From a checkpoint of a small mixture-of-experts model trained on Wikipedia: 463M tokens.
Below are experts of layer 5 (counted from 0) of a mixture-of-experts language model. Rows are named router (the router's row for the expert), down (a neuron's output weights, with its number) and show model dimensions 0-159. Each number is 128 + 24 x the weight over its row's rms, rounded and kept within 0 to 255. Numbers have three digits each.
After each expert's rows: a language model's description of what the expert responds to. This comes from a sample of Wikipedia text that the model never trained on.

# expert 23
router:117158110130097164109137133104145119148148131142099091102124137086130120130092124094146106109169170115121151117129151104168126127140119115141153109115128099149127144126105167145147138099081160144108167127116122156101132088120131143206109093150146148135102185165133094095125099120146185134127123137112137124163123139118105134118123104150084094076131134150155110171091137127088151164103117143142148107122110135089191118154104167096155120127139150126097125128152108144116120118140136
down0:162112110164104150101085125128142127132118139122161117137125156148114143147140168118126097112197093138100101125147190100155136114142138115073119131082117109148123130150116094132117136111150134119128173078123125162147126116073142152121136109112095106154149108116130164150125080128138121139151117119116158147083137086157139094123091097146137103125118155134114128166131123120131120103128179105123122128137108098084146115149140155134149133164130105165136141106116180117159113064152164
down1:104133100097141164118145119175092137119126134162104096142118124158100102127136131150089131124135131109103124114158146125136147137134153155116120162157143083112155130151152136104111160125098112124093134148117107115160124089155147108160133091138114099082137145143112113139126141127125086116064154149156129148100116066143132055115146137148089137136130181153124082155108164147151142078134158127119173146125166131090127110157110138173137129118144149146137152118144115165145125086138110
down2:112111119180138116100134097130140102183106108095102124154183134168151107149148094156143147089083115157135149128142103118155144126150140115149113151137144112150140119150139166144130120133170110112076138136101122097086096109157176126129128116107118135139158121119144081100144138138121135109131114162100179174138114118091155119138126137113131107115164129118158146087092103126117122117096137109125159104139148100155166119113130114150091122140143115153143105128096127209151154127091100
down3:140130121158161131135101128116097116121119143121113169128126095144090134129116124106146166174103120127065140131083117133092132172162119129147110151112099109128110120121105122116057115084114124165142109145115135131162096154143138118139100134154067169162110123133163088135134144115144096156100118134101131147160160134087138195151113116132105104100159090119151107153135122163128143119118103123141121180144170153103125157094119119139151123100158164132116109131093156129114135129172129
down4:110131098151124156098136156122113136137101140116142124121113131094106160127109104101129107115119080128165146172141178128135106113102092127117158149127133097169105133155136134165128119079128130059109127141109130151112115140107193146087063147132113146100100125089166106168118101154164105116114127145091127180112123117146158171145122163120150109090131139143125096122100113137149154138147105125124154118126152123126123084146104149151160155126149124133182127142104121153095121153098107
down5:111118120152100118119127145077089099141146102111167122131131180098106146132126120150155121145132114082152164092137112106113121104119129101173107123152068118124097134152164128168127127121095131116121153126156133122163106163131142159130127175102112129096121174111139168148125140131109133157160146113139134168097130093166122100129132113122166102132089105066114125126127134144181084127127103146141139101138094134133094160171140133096107107124123114174118137134079126156109120170101134
down6:158158112106106119128073147136140175128190143143095119093113129156110104106129145075115170123158102125141110052142138113109170115096145126095141127122152131094181111088133090144141120155100144129144126139114125123126150135150110161110132101164148159134123126143128102069149135115162185137139103152119087142142138131115127111130138115132141107123136147140083129136103095124163116104135149152122137165137139149128131125120149137151131148120178132143113140095062119149140136131067117
down7:141129170145136081128132174086143105159160143115130113186176116104147155126148165133117119085152119132115165088134160138120128120137156103147144137131109127124129137096146177146124152129162117151133113121095134154115100105145107139145128158117133128114142139148152134085157095133094134125109161132138120120144131123103181162104090113138106134086094110110146114077145159132071079142134139133121079114164111126047122112152116148139161142125152110118120122148118107089118136110089117
down8:094117112099178133176131132187091115118073151109106130162121115099126149100118156141110157152135133137136150165133116119170146122122118118098100094122148156136138134144138133128118114139116159168126127111117124130156040149114108134101114089152092122142148133113103169173139151152094133159162153147137125127144119140144097145098173092162170098135117118134102122132110120153079156111106109130129144132096140135099121133166144157103147110085129119156102127133121119165112132107079154
Determiners and ordinals in sports-season text: first, second, third, last, next, each, the, their, e.g. "the first club".

# expert 8
router:117083104130140128171131126158144174086113115160116113128095120139133131139127135069116138165135156123120157115135155113134144100146126119160145099105196089137130132132150129105137130105085123118105131146136121130106145084112143157146108100140129142101085162150124107153127134111164120150140109119141133110070141097184118059114125123161166107147125147161112058136115163083138154129097157133125120141161127125105118166133116146149148132087085112103102101112151139137125128131161124
down0:125099102108088147128114124104089138165095124131096114158107140086136172127121134146118140168134136117127126137117118070176168101147112122131142147119147164132131132167117122099150129106164165102170122090090148110119118157102112157154158120105104138136122127113117144125132154137149109160129144148143112160087108128094135138131153143116184188138162108117126126079135104120109093129166133125107154153169139090152118094148146108150130153110155134088106145084143093093130083119160115
down1:138116118113126100118095137128150151126098129133140118134138162088135089139108095149119138193092094105117100152186084100126136150129135148123133163142126130160140095158136083097126082115144103159129129147120133133129131172142145105126180167118151142081117129138131153165170121126129124155155156123158083128148143116109094131126138135139162157145149116091116130156090125122125160129120121154099088111120092100154106105145105128066094113121123102134115089162093133142164098166144138
down2:137133138158098141168112115131131137096166136092140146108122138131122143152125162095149129120120137151125142145108117120116137136110116155069115106131104072117127131117157098124140116160155107134151144115106150124080118091150112105135148186091144118143113130145162114116145134102162143127092123123094117187170139087133114120118132128127155143130094141129173171153162141111126132137122150171179123162053164149116140112083122129116139117124175127138174152113121094105125113112152068
down3:156081150115121161145120128141141135144068151152145118133130144165163142080099139162090124145098119082142117140125130120154119124138126144132111113112156136131127117152109136109152120098113131099102109124114088105124147121101129146104123106155135146112133138106130108164138176150129135117078111138127124110099136128111127107129168112090142107130145145122137128150097090129137212156102094120088176163149192086142135104106157148101139148141092142109143107119145179104153116144140194
down4:129138158117144141118129113145102097121127123106116083117157159137135148133127126104096166104127127157137144165143107092133124109125075126151088066112183087113123127153160173131142132118088106114091150141122165173113134159146149120108116119139120122152149129116140067163131161112146147140150097140115127088103131128128162133079119157155117082110088130171135107147129130133126117133095139157120161136116160094131122103150147165075113160072163147105123119146166122121130145105119154
down5:135123131094112138135154126129154148093149115119093106159108180128077115163096138097135141128107132113122143164170100132139181109145143098175146078109081141162152108140123122176159118104137150082114167147148127150132130166129090107129117122100128151136129142103102119117150148123135137114114085096167152115173092121152106101097117106129138120101127131139063100172138120121126132156154107136130116159122176127154144181114146126114129166132164115139113090153108154121102125116115121
down6:103096104147127144148139117168126168103120132120151136118116075114196155138114088130136142108097130097129126136126159138118141138173103138098075166097129097104151106101109061158146108150147125132120122124134152124132118145109152104142155090150120154127126100142151126147115119124104136144134123150111118157138130099131172136141144135110162127175122143071076120165100132114113159160152160165106113139134136111103138140070093138123147098158109105150104113099142139081158094125156149
down7:127149089148145106166160148150139098161101126158120110171156158131141115141127113168089093113144157129138140133105158118105096120119140161129127170135082097150118102178108116152092120110116123081092123161130096135138172080087140128129099107166098106139170112177119124125125136105129125151109113142089101166110145116125138088152152098129118149096162119127113107124097117120125147103080141142077126100112161149148154158143148135152097151151156127131149112132154142174103137101126127
down8:068088143137154129123122108126147169149144130145127161085101118143146136173099130158111132109159115137164109085170158170115136094126131119132127116135149160104134114099183116106114086111164089117152114129100151110134156103085173125125108131108117147123137074136118112116123113155105147121097124134165154147111175152150140158193100123081132142119126130158125156117153140121130152124116099128115120148144104121134130102077145137124170128181116109109097128126093135176150115123140103
Prepositions and function words mid-sentence in prose, usually after a verb or noun: with, from, by, against, including, and the following "the".

# expert 31
router:118167166171134146122135123104140135116107140129127144112095119120120124143111107164106164124121182099126105100096139127116116096131119147133157131153140101109146079082093100128128122151132147095121166148106099140169099091074130136144099104150105145099117161162150112103178157091130142135141171066141144116129155126155110072095117163139125114113165106085115117120142161114131139178136138161128095152121159125126100163121125117101179114132156116117135103140152118131163143112153119
down0:122102156139120138112156164156147138125095125119111139164125169141124146110126149142176131138104165084127136177147086106117136053119137146101122137122123119101152165128122157094176067125087119088107130152140151105133149136121159142111128120120138087114084173129116094135141119153133105171144140122119120127155154108152124104209133114109131116095128129129144093115114175138116106103140151101139087105126138141101163142134121121158120152117132136160124128128149125115096166134086090
down1:142138160141167117118119158176140129129125108119141168084140157133157112153137163108110162134124114137108197135094094112127135159194097063107123126106114162149132108108114144124143162168089174103123119150162114113126124121134110105169130098092126126141100113149146133100133127089123118132117141115081143142139130183118118091158081103145102146129124156067112134128086133120102107157100108116155115082145164133157116143130145137118133097108151099142115115108129152123125124109116146
down2:172130100113119119112158100143104158129104125109153121151126111117153109137121124071112135151145124100105149129129113119132145136164126146113102104089135128086093111108084169096124139100090121155161089105092168103122128156126106120114171132114107120132132125148122110131179177130105115154124103154128108097121172101141140118161162145089118131143146167137116090138146154144160135131068132085166099094136115118125184124165146148159110129139128079125141151122155113080143142141171128
down3:112136097130129114157158107110121153167114169154139118102085134147148129088172130102100101122167118119081145109111118096123097094164112143143139155142138114136126131122139102111107076130164171121099125116116114140091122112118082103110161146113144158129159092135160100097119122103124116127143097150138142144134072150149151169089134106145130136120110162129112108129157142086139126118163098167161142151097110121092149158153108148155113154110142161107134180143191109127153096118119149
down4:159123140100078163123116133151132114143136167135098131120133138107098108133094097120108128127149153130193143140129103159133107145137124141144112110119134172128105106087077178125069092153133116127134086147131129125099114132100135141138102150104127117088142136124118146108160149121118105157158093093117146178125139136093116148126160129105139171150135153091143122116153126129165100139110107136078132128103185092155117125093125190088111135136126153125127107151114139171149172166146120
down5:129115173102154139132147126103135121150116132082126109144132127168134105143130129129150114138120095155174119105111145139128113144107165166130151118117100196158139111091121175134102146113120105179093110116156159118105159094136110129061144160112153120126151104136116110073161145121122127072134124136134105123121092130139110158124120094154112143114123143135175125149090086155129170136147154124134085147124123181132147139122074146131099170159129103105114134143090148129118114111165138
down6:129129116113148127133121131128147134128128083138117167092119075124138143127150096124125145149146174166121099132156113104130130113107152088114075127114146158140129112140129113105138127085143065136154109092146123105127166145109123108088111164126136120149126139162114132149141128153136142147115101103120164082110144117118083115114142124134152142115158123124107151144138131087174143120117173089156120140134070160108158120081115151147075099118136091157137106074145143162151191118158135
down7:151134066126142076150127133118146114156149070110110135149131133100125167133150142129120151129112070163128123132134107101092146128156111166072137107124150164115111104152132186098097124116137063112181104141157093146111130115154113118152102139133107125118154130172127101121114120154157148162123143117149117147112158119143146109129120113122145150133137119096102106139159126138090130088165125125086126130082110179127121110097112122097126150139136108152171125157099109119118159157114164
down8:141121091124133135101096123157127081121105122112140115151143130090102111157176145168106142133049141114134127130170098126117113134144163148117126130153115146112072165133124126111157128119130134121102157120113138137118124128110131122148084073162143102137114136116136124148113146158150137111140117114107148142157125058126152093166113140108152136167133136116104172125117162119111119158050153131154140148074122124110140160146139125150097176098112160119098145106146117138172099115156139
Forms of be (is, was, are, been, being), to, of, not, and adverb endings -ly/-ively in expository prose.

# expert 7
router:133119103109083132108115113101125114156135123073077109141156094119151113131142123135148120114097176152106096140151106146124114092116121159140126161157123088126105158144141186145133146156092160115116131117097139105121086143137132148125160138158102125114122114111127164131172158113141129163168150131136084134151128144105129149137135163094100141085104128157161168158119126168137134153079130119114140078133153121107133102143168108107081123119117125118130074102159149180141113164144144
down0:128150129132119105105162107127142123072158158098138140153154133114129137153078144093157113116104101129133083142129142151099128105122128102100135160084111146105102081102070119138125112103130173147115101133100180116136129161160142162117149179163135099114107134065153158091128100128142153122118095158158120144127141133140142142138122166118115108137140121169154138126117127137103114148127129138117104114121115117151080158084113141153114116135090154114152137131157118070173110167146104
down1:128120128105144132114114132117144103126067153167130129179129160111147140146129117132132115146143113116125143123101175120071135083095093085200109145084148082130110162108109083119167122155097115140139177136095125132116142170106131134146093102137149120132101161108080170133141133135125121062147100154133136133138150151172142162107120157164125100117110166139122129123120152133111118113120138106165160139148117137154155136136139116177116110118143102136128107135102108152133089139116142
down2:142097095140110118116161115120131123132111151128120118152122106177101103099092102130135134107130164115122175152147131115177129143105130136108142139122161131122111108175108111109099090155170126142095150131096155149126122167142128127128093166126157174157130149084113105150109205121111132140087121187130101193127103102144097125133117139092115135135184117126087116144121140118085112101119144146130112148144167156156147099129127104117139089091145107096135150108130122099158134116129142
down3:096155157157163122141080063118099164089136087152124141121141146120160120147126133123143109095070115151138107132116112119165168105139111132094100139139139118091153128120099172119119157119130097145117096112126098155162128149123149133168091116182128094115136105154126141128141146126133146141090141138132140090084122141120156110138110127078080156100148140091130094163131156107140134150109115112141145115117158134118126164095084114123161144120126165163149158124163108124132101147175110
down4:146129133130122110147155136163118131131137119138094178110096106144095133131146108105132097125124085125120144082133122137143119138150113101093121090109158147091137141149119097118141109132113121164157096074130109169132180075100092126133158121141133135118169125170124105133098101110159101150090130138157109124121143122151080105143152129179143157172135155131142113080131107156122133144125173143126141108114104130121132116188109124157173154171073122135120118142137071117092146122133126
down5:149152135188133132133148116127164107123111148101122118143100147119077138103120102154135126130105128126156136122150121139121140150162103138140148112140126118127135120089134144129145134114104141080143104103126138124088154120180128098085144102144124151127133101108122092147171119121181119145116101119112125149130089106146132162073093142104100154113129125141131175199163083127098124065129115169094148122120116130124128118153168137166134180139165110092116117093141130076142134102126158
down6:112137068125113145130126147175142151160112143151170133102121097149111134138104099138156139112168113116091111160144105156110096114124145130169167081131147099146121162141128172125140145139154108135140155184089146119102108117172156121137143124137109111162100136144127141085109116106135108098125093135148077120136146116162103164175102143122124146121160132158135141117114132134105144086170117141115146111112097082096112142133169077114139112102147152122148106107105150136096161125089096
down7:138125124148124168146136127140113138115153098128107134120107146139138109145129110109162133117142137131123122137118130135129156132119120132137149111119131126128128110110120085105102130135144125211128139116134128165097160114109160111121097127106116146148102198148096126111139133122115118125141119119189108159136139130123112151070152153101111114146113119098173126141097105070112140144153115145154090190164108084106169123145124171081084190110106105136121139103160144117165074113090122
down8:112096092139084129151119134088123064188092128164114122158099126138084137158115135172114097108164137153099112154080174099108108138088129149154159118122130119141119060139068138126154116151110142143096132145119092123113138137123119117110121088167131118115157146112137143093113104106156128115134130112127127156153132156140113146133150131124124148114131074137143161131143099104097139185106134126173172085115144139110133157158151125132151114154127111137153146123162126126147146147113121
Last digit of years in full dates (July 7, 196-3), and country or place names such as Canada, India, England.

# expert 9
router:102145150158164095117126111125158139139085134103172136121142104140189077111104151148125092125095104122128154085107141112170121126118130103131119107139093144125113147103180159114120128129068147084115146107111128112135126118104109136156139136105152103093113084110132146145151135082166137097151174130160114131081146139093133118111113144106133131092131130130151176136093168140135084136118109113089140111121170157094108149122130105122117133098124155088098169137121140134132139114154168
down0:140145120125154115105186147113079122125147086117074119126167099127145105141095142138159099106123118131133135111113122172081169176160133122126118078106153136136145104111153146122107129131096106121146133182126128120130128123182090138164157125121149099112076126134154114134138102126116141140136127142163128101095133167161080152121102153141153110128131162116120081118135130115152149098116081126093125132114150130093116057123096152141106104166126138149140160146133142141140152127151163
down1:138082131136115155167136117128118069171144107061142108113143123088143158184043122092132118086102148126123112129124101112130095148148163128148156140108118125130128119162140139135148154138136110109159147110102158090139141141105119132138145146130123103142118110117130133114178139106144142138153105156112148130123127101114150148135140117141095160146093116130137171069114136102128130117120098095149199082169146147107133112137134154133117102128117144117155122113159172152085118109133125
down2:124107085149118137100132097144144102188143122119120118126122084072170119118155106146124117146112113130132071161137165141138150165123134117112155135150132122158134114117153136154168150125116133095144090137109164111128134137150128123109160149115116155119093139108144111105126118133120166104170116135135082163122132123159145130133092125120140177078124130092164154129127107133087108123141121150126166074095157142114127112160115091154111163087131153103141097067123134107148141159090173
down3:126147174137172152150128144151115115098112122117149076161104113154133125136106136116141124097091134178108062133154129117144068181084044135188125147127100099125136142108088172090141156149124109147118107147135182119117121123119138114121143111108116135125124135123113135139162121106137116129175128109147138114120116084142081099138139098112134094116129129141119151137112136124110118140119138122139126162125159145137156137108149134166115129072136172111114169095121131162131112117112148
down4:151112141175102119111091103141165168121118149150101136143151109100152113133141133187137158125119173122122135165113163133161154154159157104154156128133096111141104093133172156123115113128157161147154155136089138067128159151169146117152142113073117133172094091098142144111109169103132126127160112109151114125119112130097121099161095154070168118086135143134104117147102121136115112155105115128139091119122141092127110137167126114139122157114116124095090126107150114112097133125153137
down5:145149078111168136175129173117100126162162114135097146143129123113150155123147072168066103147145116108100140172144120108121118169126115120112108131093147113141153121122103105132131115134114115072143134096163108098110136112161095162133125140119137146125129165130099109106132102114109127109128134123125137132174135132176142144105118091120123161133123104151093111112103138151119134107121141151167126093113172127123099170124120122120153142108175097124092129106185131149185185132119108
down6:099124126148120136137170146140123122171102123127139110138164180100137147125129176112075102172161141112117123121100090135102096099134111130157159089126148117132126165148139133145135104138107138108147134179161109102098135094115154103142121110101128137133095146134141129148152125130132120080157149119112132164086103100111152145137158131109148090121168147129075154123115138152164116173139096119122132156127111159123109097122080134113119096132112122117114117136146153083103190082138185
down7:118103130106145060151166131138142104123060081131134168137155176100118104132157163136129147115142115165098144148094129080175106149103112121118124130120141129118129130116149121114117123128133110133143130095138150178158103126124129138143112099128140151089098160187140147132134159078136096127058143151116152109134151147098127164120131116140130130152154159155156124138127125118126118090129106144119127123124112139123154112127166149109109085123175072096141104132092151120108163100135100
down8:089119146157129139092110134155141115110099136072128122119190151120125144135079123128143109114106131113119147095129132141118129135163140154085141136152127112198127100173157152112151122111144068149159109063131141091125137145134174121137140143122141127103126087101136149122153123099196122146177156133099124132086140147091128136129122107112117125115084109126163124134104129138126112129094096134135116103193131149131123125133124137105149159181105135094159102136120116155115117136160124
Commas and plural or noun-suffix pieces ending a word, such as -ities, -ments, -ies, -ces, before and, of, in.

# expert 26
router:143127180142153072150116088104119125161120130075129167159131148072152125125116108110120143133116130147144196088155142145132098150111109183114142146104129144118127105153109117074123140149075122086126114148072139120121149104149118124123128169158159112112124104122176135134146101125125110117164121125088129161134145140113100092156126088112117099136170147121149116116146092155128102131121150153181138108121088141104143083135129161149114154136120123138143155151109133149110157122128111
down0:146098135116168133122126099079125134067127128133148110146135090123165087115148137145096132085148161143111161130079108190125129143131160145113125131117103105123136110147125139128142132177082141119112113173134138090167124136128138116160136196126132109177112105158151156160120121105148111158142125098132122158135116114128141105090082164099155147118107130096160146122152163157148108114099116098159170111136112118116126171107156164143138137112127126130106117101090148110092109139136104
down1:139175105140136130151117168132095106127123100143147138103100117142158144138107149097152127127134141122152149163178159112118080142122104168129089135116125111148138130131101124180131100136160109146159102107159117148087172121079157090142118130154123092068105093123115103122055087126127134104126132136112152114104091126074129143139159129162167120154102085102118157105151135101133119151158106124119161130112107153121145100137137156154127127160145150135146131161116102101143128114151160
down2:142180129130142130115130100119090114165161151070074118137112117095099110109137146104155123129113154137096133106141106103140127098162117141141114180111120110151161136128108124132103117150115122092134176173150129127127164117144144156142086135140106125111136121142118126091122146110129137116128139158092142181085123089146163155072127095120131154118099161115111093152166146152170109119120127118108105131157154148145145083132171140141132156098107150109152098111106159114135160117185153
down3:093103124064137134099122129132170122176169091099123154109144101151116132099124077064129127148131150141102123072127166107122124108144146126121137154114150118122116106148127132112103111126157117143159151083136127132118123140142162150118151150137110131111120189139131142103116083126149153113132066115152134088142147142094104152177120118119085155124124158168121137161124099153126153165157127155125117132162089158161114128117107118136125141130086140077131152099160140132108157148110135
down4:142091144167121121150090126106134116146102138088096099165127132129104130170119137173151126109182113140122105165069154075151131149127144162144111124142119141137120118124162132151129109157104109089100105101171141104166100117108134158124116117119138154117118119103128147130091115124123168082136121082105093174103125119107143083167127128147150145111090092116124135123107147133117153156130137146122124108148170188065163155127134146138102168130115130136156105112117131157131121130166122
down5:127089092136138094154118121114143150113142145151158141141157145154100102085122170129134110116167163141149105150133108114130153108133143111103113113183144121124094109141101117089122130154165098141083158102131171114118133099142099152100094132107093147102103115082105159091147121113134125123159130102130159142131151125162101168131155076114113125092119111112117131079131159123170132103114097099152114179134147083103125147129113129143145148137118141117143191118093135164181118132128137
down6:117164126138127124153156129189159126104119140145137141149126110144138126125102176129113102113115098097141137103119139133135142118153162160116148141139153155142047103116122152113106134118130125153132136124107108135155128164106139130114131129133174172105127155131168108194121121081138109089142169133113123120107132063090181119148081105184091137136107112170138100134134121115135117158151119125148123092121082155149128138137118132124136085114112139112146105119096075094118124151156147
down7:123149132171122170128112126126139087109101103135164135103096139114134146113102085116095119107136121153094190133151110140120130138107109128162153101139140101111116133153146144151153129073114151124151129157128116153182130093112149137094131145133144111169150142104142108126103125151162093126145082132128140105100064168093129080094126133120187104106127105142141139157153101153116144142112133128107137166154124169144128127119118138096141104088140107107102116098191094142111134162146150
down8:117111118130133103118130128127084147075109082159142090134110090109136111117136129103129123143109108128108135155134141144114123140120114129154119124145110121148192140151140145143155138145138136103084126139136156119119150156141135168083140097136123093090101173117119117202097162137148131104140192130164093112099112129142157140170091135152150170122102127128114176126114122153095160159107128123091165148140151108125120139109114087141161149100130094116121064088120099123127130122152146
Final pieces completing nouns, often occupations or objects: danc-er, act-ors, viol-in, sculpt-ure, boat, with endings like -er, -ist, -ion.

# expert 12
router:155105157175120096087137090096113109127134157136108115135131174108134103145117106136110146171084128126103157110155111144106123133116137123099142184108115144145105135169141172093182174135124122123127113148115175184146113131151110098130115164092115120154137160104161130142136132172177116122141112138098088128144080124130099131143139158127122120098151129122143150151162133114142110072138091146109097104121138108119123061128127132128182128162154134133121160106119149129136143156129131
down0:089115113119118172147110164117125146142149095088141140137140135118109141109155131163109122079170141108102120151114120095161157121172128139137107096143218124136148138108105093128069114126139119135137080090183114103135144117136142106158122081147094124163091118140115127129118107126096107107114184106124159151112100143133120151099124127117136098137074126115138147133118126132147115127131133133109141121158122201133149162118140155165101113147161136144158105113107127083126128144132127
down1:124147148134122149134090120152157164184102163115128144122090140126124159108102132096128117111165133072108137148119127121069134125126147155125127135118156120125145121144093069163083126158128144160093109129119122113097134147150136118164122113178118149163133145111137081102126119137131138118139101079120132113150105135165081093150172107130130101112136141165141127144161133111145128098099170118093114150119135176155154132122147126140080114092106107114129135081139109162185138104152136
down2:169117157170133109108138152183134121097113122123105136133124160129102091091110147130145113134102099094146079136095178117118135144121118126154127196145107140145158126127137095142118128104125112169131112156151112150125140132143139124058109100131100143065108091140100121157111158121148105132101171123113124164159115132177091119093111089107149155118109163096100105128119125149150111145088145151143164117129122121154108136109145154136157113118111124171118114143126130143126184097127146
down3:111100127127168101135113161104139122142116106124133158139147088157139144141141168170098140119134175156130097106106121128122146156140051087111120163123115118138127122135143124100115093154119133128143135129106143140148142111125148148096120098125177153130141110154132107096144129086103152146133105103141128099096138088105160131132115158124119170129145112141147095101111124172138127148118151106152035137092118144136140134118177172124071136130132097127118083162164120165139122096141128
down4:122111114116151178101178150133089099145078140158156145092074115147127101120110099141108130150108127099167113078125133128129148146153118149142133135132138114146109127152141144100140124123111132162115134165117119104152122125088171125126147085106164136157157135116120146132117157149114138169115148138162161149129105137106110137117074090156133069097096123150146141105126129169141141144130134126182162158122101117104151115113141086116146178092164149132111086133117124129090115082132102
down5:136127144151090151094130100090160140167173134073119135144152125112126138147135140136102164139120115174153152139142087150115108180080107100160092141117064133108100103104134105137165156153110149116123143136153131141123130089097171130140125124119129146129110124127092120142144155112098138158151110129137104122118165163112129093097129134143157105116141197129141152137091125152128163120134140119135062105083135127139091109112129117106123129099127149097148105115140159154152091160095113
down6:126119132140156112143126138159116126134112132140139101170115119120056118117154124102144167131163155089141133131125162098122147098134070115132164150057119135114168097126153107156126136084100110149149153141133103108107099107071122081131136131122131158157138153130142119153148143113190128123131135148167154134121169106135132095122128142167169132147087105144116076150114149139140085149122094142117091124141143157120131103160152079123145148135100146162124115122102137122136172133116114
down7:121159133128132143107120129143150185120113144121128157126108107114122132101104145162165138169119148128158117157116137138135110149169135136133109145168062147116162156157132153146101147143119138124166121149130153099165102104061104151117116115109153169094134059171158123145144107118130117122096138126128136117121112126130063119112140092138189063117115134157103080133128131120137144150133089119079096099141090094122143133119111120117122121155104166132144134136121148166141117116127124
down8:109156087090150156156092129125102180137128124106111123133135154099133125149093130162165139101148137118111115160139119129159116190106096117163090102100110080112108124144147139133115139135122123123100173110096122111103112129152193159137094161086133097158129096112117141101137166125145116131133086153107137155161110138110139161104107135118148128127096139158095132132082109107128108103127118117117135120105127093115152136151193149121086116116102142144128153133156133132179120181158142
Noun stems after the or a, often taking a following suffix, such as album, film, work, book, system, ship.

# expert 11
router:133133131143155141100156105173070090131136105117098120152148163125119157126132111144133155094169086122136101133155105096113139140133099136111092155114163137123155117151149127104134167134146115107123121129166158143129105140125132108146125094124104112150118115166091142166116109171132088136122101159104124172125116076127133152115146124093129118132118107160161103165172140127127143114113131115108157111119143101160127048110140078125095117108112148164174093122102175128148091150141113
down0:055074129150151110128091115112107153131156133143103178154185157111135155128105141131099129116143144136119119134133165153137117113141164153097099109141097106157121079078119119131142107164120101103109126092157126102126094124139146129141105146099156130114137114118139130141116093144106129102128115104140119096133108215114120081112101121132149124142120124123120135139154147138126146148127134134152114112107110161122163126127131087184130104142145142159117112113173171142068173129113105
down1:139118152133086140132098158121107136119129149116148141158119150108200159061179172114121115134080104140178134127109147103166095136101142112157108155138123123103096159076128112122126146145126156134136124112146122121109143119127123135097150111144146141119103149104164177134128124171127111100133161145122136108134177104114084124096113107136100151122124172110105131157119121094096118080103137122144114123147116134147128142127173160156127138111131125144093127130129081113174160076103101
down2:173134110172156111166130096132167117154125133151148137115122144105155120185120140129126152153134128090137128056142135082163140113166176141083140141107136082130105116109141101167123094124088135122135110122132072144117118142142126121089151088129128107138122106149160137146162122167133151139116101075137095135137133110152130106127107102147122162134111153135131145067134105134169063176142135146112114110149114087132149114119155140115165129134114149132118157114119091098141119125123123
down3:139173119166125119153141144076130102155130162103125114085151137133132130115122077145166157096119129165123115150099127136168125098142159116147095166082182104154163132101117160131122149116132109124105159102094112071087116111091127142108109147142169161145140120121146110127169115146081102159126093152102141118154117157103141159117104129119162105098157141129155150126120134127143109123117145170123086141086148122148121097093160136123121143149145105141117073114144118114120119158118156
down4:142144106125118134106139144182117104106144124128161123121145084126125119138066129141129156149133103144121135143098160124148111107134133132164114116123138113117094077172138178117138104146116121085121101116112118114104132151133130129103126190176144133127149116142157126072109107128115112115109146118090140128083102165226142147163145123118111150127144124129150100112133143143095101124166123124130160153115067093149139129092146139113105133117121129136102180105155154124117080128136096
down5:145163085119127112135140096125154166131095173138154119135117144096152080136091118124179147106086126148151130153132155160072127130168128106090112142112100130158128149123111102176118108080112131140167105091154151113126127142141106139106124145092146120112180089133176139172119127096133128119130115127134124173159153081151099164143119147130122128139073104111111121111120142150146145121155122119123077127126151125112116116160129098127116128168127128083110128148129115152076096142096150
down6:109158136132149124139101156124079149131113139108107176139095106104132096115080113157133180135151143101125111163142138124122121143126115122134134159129086104134110093119096141164109130118189126102154165143158121133154116131099135106163133161134102092152152092134097145068162104146129136122103163164116113110155151130153127132136102149093154147134140127132117162113150094141125147115156155110154108142148098162118149100074158067149095094108135147138147146146117117161151128119111073
down7:142126098110143165128135158200155133142159161160103161126145149106132129069096131091110107150147125113125133120141132156092149145096133098093118146133167104089129092133124123129144110154116124118132166138111127100117173167106121139111151119156157130134100151087099171092058116068143104149143105124120134070079157126161114147140111133118129093140171128135141130088151137138143128163154132151107141117121114094146133090126144123111114141130124103129119127162129139140148082139140104
down8:121113121137144114106144166123155164137135155136113138088118125111126163105084175121131136075127153207181150108156095150129115119095140128131097118137158113147149114135101107085164115120119122130158114163155124147127142099102151109097148165130099137146166167099119118119147072134111134063094072097135115121126137125106141152145154136137140083141145139146152109123119106143133153111129113099174104126124132147096120104135098138098126139127125129113135135140080129201138143128137150
Single initial letters or short first pieces of words and names, mostly capitals like C, B, W, G, e.g. C-emetery, B-riúin, Mc.